From a checkpoint of a small mixture-of-experts model trained on Wikipedia: 1 pick a token, 4686 steps.
Below are experts of layer 6 (counted from 0) of a mixture-of-experts language model. Rows are named router (the router's row for the expert), gate (a neuron's input weights, with its number), up (a neuron's input weights, with its number), down (a neuron's output weights, with its number) and show model dimensions 0-191. Each number is 128 + 24 x the weight over its row's rms, rounded and kept within 0 to 255. Numbers have three digits each.
Before each expert's rows: "comes after" lists some tokens at least twice as common just before its tokens as in all text; "comes before" lists some tokens at least twice as common just after its tokens as in all text. This comes from a sample of Wikipedia text that the model never trained on. Tokens count by the router's weight.

# expert 50
comes after: "1", " ", "2", "3", "4", "5"
comes before: "0", ".", "th", "%", "–", "5"
router:185155090165081146146122130142146139133134165144146091105131130117138151107119097120203110146116162107121108118148148131173095127107135138124139142134130075134127089166130130166146137124124140112143119102117103108135142124111126138171094136136175143087132112157120083141140163150141131115097131126144126121115110156113140171101132109122151139099146073158137131154099145141094121122155113168140099179135138098137112087096132135124171105143128145196134107115121140140140129106105153106160120093140128070102150120126105142121126106130123138165075098136078123126134143130136075095
gate6:170110095134094110105125119112149213124177129094168127124120096164119131092094097118105132131122101087115097105144111156102115139110071144122159158123115128140090146102124165145139130122134160094167141108114135100175156162122146148144156155143156120137137148138121124127126153140155086089128116101091116119121107129104123156146151113112145164159118062116149164121118130166095093133141143154182135159121099157126109122130145111130165136138126142148140109157167154117166139122121108165131178136087126092115100146140123095152133107117106146134110146104134125110116104095120139095
up6:111142176140079160127132131145151095136128102143114145124130138122147162164165121123103155110128110123147105175121208151126111113141106103127107157146114134161137099158174135127141118131163121112153107102130183152171117104096137087106160096148138129120121120117079170149081119101174134159098145148147132113110139087111093131177104125178146119110100143132098105129122105136120136122111153114137090076071117133128170114165152128138132134087101154115106148129128158123130111105108120118152135154160135138098130158130153092116165127154172144111130117103100147148121142125150103130
down6:134082072136173085150107164097101178109144091107158128151115121126064151098176156104117125144096095133144120154125104114136126122160138114116113102123115150153133154133120115116103126133130090170116167140131137108086127129141139179128105073119118126118105144131110127127152157117190124144104106136124144156159110116144099105126149144153160072173110124149120117119167123121148127191130131093162113125093123137130135133113131135124146156147125096116118093103119087143140098117116156119120133128126168179108168133094109110125157127162089091123141129119124120161095135123173123135

# expert 15
comes after: "0", "5", "6", "4", "8", "7"
comes before: ".", ")", " m", "^{", "/", " mi"
router:185137123156075135145111135171122150132144164145144143110138112132140119114124093143158105115098169152128160110131158104131113148125122134114128130125129088097122053138168114114144147105103104068147098123127149115160138123132147135170109135134120147059166088135137104112140127129161136099123159106130133142116106173119149157102130134151144165115138098141155163163070136139114108099171153159126112123107154127123120056091158113135177107134115140132126118137113104154127160121100102108131127106150111088118091134124109099117119116116122124160120088117093116108137121122087077114
gate4:124104157124119119069131163104112129134129136140139097128158115156118151135137145098138156087117110191134122080156116094096119135127136119150155112099159109119133117107098154121125139086158178185117122104140102121107090162108122148147077117122125133150122082095119151137126113169117088150091112115100160103108117132148089117130139131119152115140105132150133097149122083113141092145155166139114104112152124106084134120107109138172172119155091140106130121151150119084135177108099128105124086129111155143117084139101115147101128106129186149130136150152148122111158179139131093121
up4:144117137162158112133123117112110148177116090153072150100127122118109116141165127121121126107123098123130151104124117146119155096107136114160094123090159130108117121121111113148092152135139124117143137133111098151173147115102159116093112137130159121146137091082134125135089130089152155138099101178135106136097135081132090086113113144134129120154117148110175156118131147124152135103122109131078138147178091127121174115147171115097123129138093156158128145117112102153133102104169163164132129145126168142161135140102108115128118130172113126115105210123075102112130149149157106175
down4:080113146151138111122130105143142177162116153115125166127163129167136183119118122116126155085095122132105130102156131142108131123103107124082098122128143115139108120140165133091152082129109168143104102114124141105109157146140120091127152118116111108181121108103105143140142129125106132092134105150103134094123081146151136112116140102152141125108143083130146154133114175144141127177100123153139101119138076139114142135113063094152131145166112165153100123176113110159126103136099102177143092158108152136097162096134094130088121114150132127157160071102125076142133130127127132113

# expert 38
comes after: " (", " \"", "\n", "/", "″", "==="
comes before: ")", "9", "0", "):", "/", "]"
router:153139107148114159119088128151108120129130150132144154134154071098122136103153123154131110142135123130117139104165123102160139113090129114160129125159146109113131107178108178170144120144118153094135135089167109132164102108118127158131076153152143127066109126150164121155127134117169160129116121150146107152129107143144123134071109118137110162099131117131153133150088115108108091122145161139123069167135137124122137076116165161119108129137109167173131121144138086175093074106113146100108153110154137089095112118142109117079111111139130120134110069127117149151157144127127116138
gate7:122105118097104121114101119119163143147097119146140153131093101058128104147096124129144125162125093110128109107172113117113127129115067151118133080157152109150149117147119131144138084119103124139111121149107058102142105093119163079079109136157166164121145124116151157073123137117127137154153106100142111127132089171111115142124149157102130130123125134158111141109160079106112164104140130102121123105156096129147166169156135166111096145168179096104114141132104126109109093111112153108155146138117157120094123120118138135144088122137136121105145131129154143127172085162112141140
up7:115136132113122142112178124109168157163154133117094115102154149105145142128122131166102121126117140101138157149170154154115142117092088124099151157149179094136134087116109134157128109098139093125112125072085112120115121130130164142136118142162159129134124085135090108106109128125132181168171163143109128151146107156143119129102163147119113111129123176152120110142147146104092155098150130141155129162121122134137114174177134160074113106128130132125149129170103138096093119118113131157127123090105165145080136105148086189139103144143106113115121127152168153140171138145150118152
down7:079084147137149105173133130114126113121120116077150102143164116104122142107112122126123134113139165117154118113140136153145135106145113123121165156109188124140144133136116093161147114106087091092125157115124119091140126120189115153161051106058097182129149106141176142095114104155125095104133139159154147114126095180117122147141130150139150092109133170121076170114149105080127145119106131144121136126140155131129153132154142111130122121134155145177153123134150123117104133116105102120143144119103147120092125087113157160111130124116148124143173122131106086113153120112112125142

# expert 10
comes after: "\n", " |", "|---|---|---|---|", "|---|---|---|", "|---|---|---|---|---|", "|---|---|---|---|---|---|"
comes before: "|", "==", "===", "The", "=", "In"
router:159118095159124127105095117120138135110129117106156116099160100092147106105137125127157114136134134118126140100151098121146121121156143145162147169095108045125123145133160126133123128114102166097150115131175119086164131158131132140126127137149142129086148104148134099112141149149164111170070145110151084134143130109133112152116101134124154155119164102125120106172119096133093129122128167138126072133159156121118118068130147132138124066171121122152141130110105087171094083098130153078135150137123129127104124116115146178100115114135128131149089110133115128156146138113160091083
gate4:177111153121122093125154151092116120136140100101124127173142111078109127100165122123133146094117087162083147144130106145122146163141102112140130103136140125149139152138080112116156084064130157156158114166131102127134115127153125157141147074140109132164133140125121134093111117126189127123148106123135165044111118131129131104155123171140101173136121153151126116101150091133100134150145118157127103151159176118127113129127114160151132139136109104140122128155110095088119144092126149101108138091177133111146114179129104141145149127130172164123130127126135135189140113133126139104
up4:146105119196154135137123135140129170138099128179107119108114131118126093107132153124125085127141174153158126087146095155121164119136097175126152134121128151116127098147146126114085097186101150152107120146126095182117130131156159096128149150130128157127164098166097173128118158120135159102096137116085109138144106133124116098156145145139112145098092140117137144149115114135164091115146135128116148158096134150128124119133178147128129175121132135152103155136115142131096145107173156158164181176135130096151102129125128155119134159113102113133126179137135106175134133105153148172
down4:119140109101156106159130170149147109122116143142128137162157145102109108133158146159103143104172161155112114116137088128143122113116143157181162134143131130151146122124128115144128140125135129121139133134143111087128143107130151135175203132114139121157154150099104097149142128111159151113116157103140120100126115166105150117110144134068117139159143116136112087155092178117132146158120113126138091108141076119103123100113134129121169160106124111121118136088081153120107111120100138127149151126139194149100147110159075095140126129197157109149135123104136135099107116137121046130

# expert 63
comes after: " ", "1", "2", "3", "–", "_{"
comes before: " |", "0", ",", "–", "5", "6"
router:153147123162106129152137127163147138136157164095136103081168099088108092119134132126178108142129123110120120101180122101144147161091133140145125126155136081112094093113139167147146093127118150118118137126150123109136167149110134126157126124150183136122127109144144108110109152146169127103127139119122106127173117117127115167079121120120109140128157096137139130178123133133101074136121140146140100129125095130135086079122164157107135066139100143190137103138128140162125139098111165108124139104134169102097133124139138124104104113144154115145074105151090111129150165107103086086
gate4:126122144155113133128118127084157072142122128142160083163138136137092112125128131124136135152119142130101146111119119168108158141119124086113147119120163123102133150154122137199137133060188131119146156108105098104108123136106152119147113114143125090120119119149058124143181098168140139143103127132113152125133137166166129127078098123149142111122094134140156157114085095106150115131162135153111153130125141121097162132130097078135163149104116138146154145119152093092147127076122121130101119107130117134134130118128119132099091162108129182097097149135120186088124143128097124095
up4:113189149163151135120150120100119114093122098117092135138146151128153103128157149135098151100114167104098130119117102120121138073155100143124135166102149136092117176110151111149119095149110094112131130159151153130155112132112146101132096108111194167107129137128117122156081165095134126128113107152145147162122107090165139115121151149148144126140140107122101146167132124084115108110129129141129117102175110139134142129074171160093096140093090141209121152164114149145101099139139132113152153104160134109139129131135126149150161107123134092129156150113131106090100136154109125164
down4:080152111113155096134146112107161146133089156118076146136167119139141107132142153095118108121099149164143109081125096115100145095136160118125113137163143101125133105111145173130093075147143147132134105162140149081138113130095108125164131130099108068136136146095119132141159120133128144121098152148088065113209083181108134132134124101103144161158130131136125124122109146115149122130108141097127146125145077138160127148104116095142145152131134129154098107157101137126110115152113171107150183127114142159128121086142143152161154125136137110128152088112124153134097128123147104115

# expert 25
comes after: "9", " S", " ", "8", " G", "–"
comes before: " |", "–", "°", "7", " (", "8"
router:137119130126094127131124148135130112107111136177125146099131108133102117093131097129159084154090146094159122086184131119132124119087143121129161104127125115120111078135128106114140171102129122117131134120169129119122136116079098101178139130151143159089122111140126079124120131134158150115107160144144086164175148114116140161103125112152165170145141138164152165156102121141101102180116154148152097150121115155133131085117175140160155111163116105143098126146137118171153136126120125108115109133111133093142101089156110169150104143139122117138107136091150131173156108118160080073
gate3:127144119134078125145103157137128119139136132077158127153126141162103161168111194135154062131142124136160119084154148134156121151161147164090123098163104144178139146101073106153128167141140145119106144131126097107143160141148122133121156102133154158151162105192144109140122091128115134094141160145116137151170135142125115147184130136124124110121156161116095109170128146112152139091119106083122113087083101100123119115132118148132188136141141099110128145128138107129149135111140092141158120100154107108127100078135171123116111129130127110103150118125135116139115155168110122131
up3:112116135138117177156162166132181137101166097105109100121131110139125132132084166144102106132147145150154145108121144188114148121138153143080159117114130112146127129106128146184120147137138109191111128089120150091141124162090137114116149109072174104150086115108120135108109112141158120119125152137141106135169124115099131169097148134119142111118115106150139115145120107154109121160141116118115110149067107116134136128147106146140124110148155147093106141119072110100120115134100094139158093100117158125100128157176140159127185121145112137098083107084153159134116135164109116123
down3:094143116152098119129142076103158119135141141132087157125133116138154100116129107107134113140120102157107156149138116119113112109135105128089109142152123131142115149121131107102087147146132125154140086101123143144119104156108114179125094117129157192130127137139166130142137114172143113118173146083107147136102126136083099111105146136144144121153110100079126169135131104170179131093159112154094128085130124117153110118158148133143128161160091128116142144119168088108138185121176143127103105168121093136107134153093093107092138112109156124123112175132141145152186101116115174109

# expert 60
comes after: " the", " first", "-", " World", " second", "|"
comes before: ".", ",", " |", ":", " of", " in"
router:168166128179116118127126133139137100109162176137106130118134100103120130074127122138130137142130144120136127121148144142158150162134116107174144157128120073112179082142118094160122157119149107115130083104148117125120101104125119141141173125178135131132131099143145137110119167111193120109093118101139102145123137091119117173102143111147123123126164124166093120154101111146121070116154161131137091131127128151118106105091187096116114123180114111131094178149122114139107110128074134106138160105150122104130155152134141127123111110122142104096105104153118120175125171114131081107
gate3:161132108145142140135163177127147134162137121109102160090111119109126154167177172119125124156186122144161173078142135146132125178157143144149159114149109084125117164129126116113117143109149125131084113167131109132150132150136118106158151125133122143112153131128134105134122132131134122123140158090113143137129180130168144100170160096114152145139120145125053109170174155129142136113118129129125095099131132097141059117125101168169150134156161096129120110156115159177119106090136133145133165081100149129169113115122147130159114111130142140158118098118106095109127108110143141134
up3:118102158152101113135120116096130144102089086137137156094121137147104114081107180112096162129138143155170143113124133157129138146134122142096133130139139119138137137132158141121120120138162105137136135094149130104122110119129166113140154112091170083105149129140155188127118122170157135087155138157146142130159179092100113180095139104116102135161141082125122117191135124101120131106110143097128131088117126119122158152142114139136126131117162107146093116087116110136096113133091086171144130109145151167146107156156135123086186115143132092123128127112169137134146140189087122100
down3:165162117141122139120123132099137093106130147152112132112126143149132117135127078111120123138082072146126144144119102118172098130135119119033147154117119142130130150119117112112121151144117112175112138110117107139123136135128172173105112155087125158120089167110146150153099147144155139125104160135171127159152145163120145133148139111097124132139107106138114116153089158142162100110139128122147141118112122111128138154070140102096128114132126122094119149111130082138081121114172147117104111154162095114143171108150099096116149077091143098119133176118169132100182149126168115158

# expert 23
comes after: ",", ".", " that", " but", "\",", "),"
comes before: " the", " he", " it", " was", " they", " is"
router:143143121181123129151086113135162146146131151166135107129130114092131134074102122133114123112124144074133148121158167131145114139117146133148144158135098121095087113155127111174122145129116118104159122127161119122125103134119123138168140106166158140129131134152140105140148153150149165146073158152111113147107143131139125136128106115139104120113139133130140123221083144102064133140154151169154076123147129152103073132129158108110117108154083144139142136078149104137094159121109168115142144124147161139166134111141119164138143125143136101130071079115122101130183130126147125119
gate2:136127126104138121102150143169090112116096185131116124093153122150107107098109119116143096125073128119128135106129153135131126136134124121141159176139116160160131095115119139174102196143090133119098149154087134128098104098123111116114145118146172140095099152151112137130175128129138141146140126099124096115133170121147084164106146120106129135172144124129143153171091137188119133116107141137097111171100114148087069165105113138087128135124124170106141109134113147114145105117109105126087141122091086100129149105093119151119113128118118116158155147126094139126184125114147148172
up2:134147102118111135135102102150180131124164101089133159118150114147138129129141111126146136107127098133158093151098140153130132139160133148106124122101145160143170182136121155122166130147181136124113104142146096098089140186107132121091118141144130074147159136076143154106084116154154107139110108150145140137139139149138166130085082152096131150153147147099062107116113155118165104107118127140081125142128133131127132107125134121108153157104122110142139149087184145109101158112095142139126187111146111112108091163119132124135150124148127108143112174115121122152097130171169130089
down2:104192135136121136129150140128139137108134116109155130119131141187070113142132146134134111150130113143112137119135132103101122123129171151121139073122113163165111098105137133161127132196130114132118158165079130124095110158164120129116123124106156090118148173108169097121104118155146155127114107123157124105171204129111084130134123165130136123148118104111159143134074097125140119098108152105124164142103154138105124144108111147113123127078159145145130069093123143086135122114155129152140173124179139088112144140096155127087131160158147122126136140151153123161121109119150128113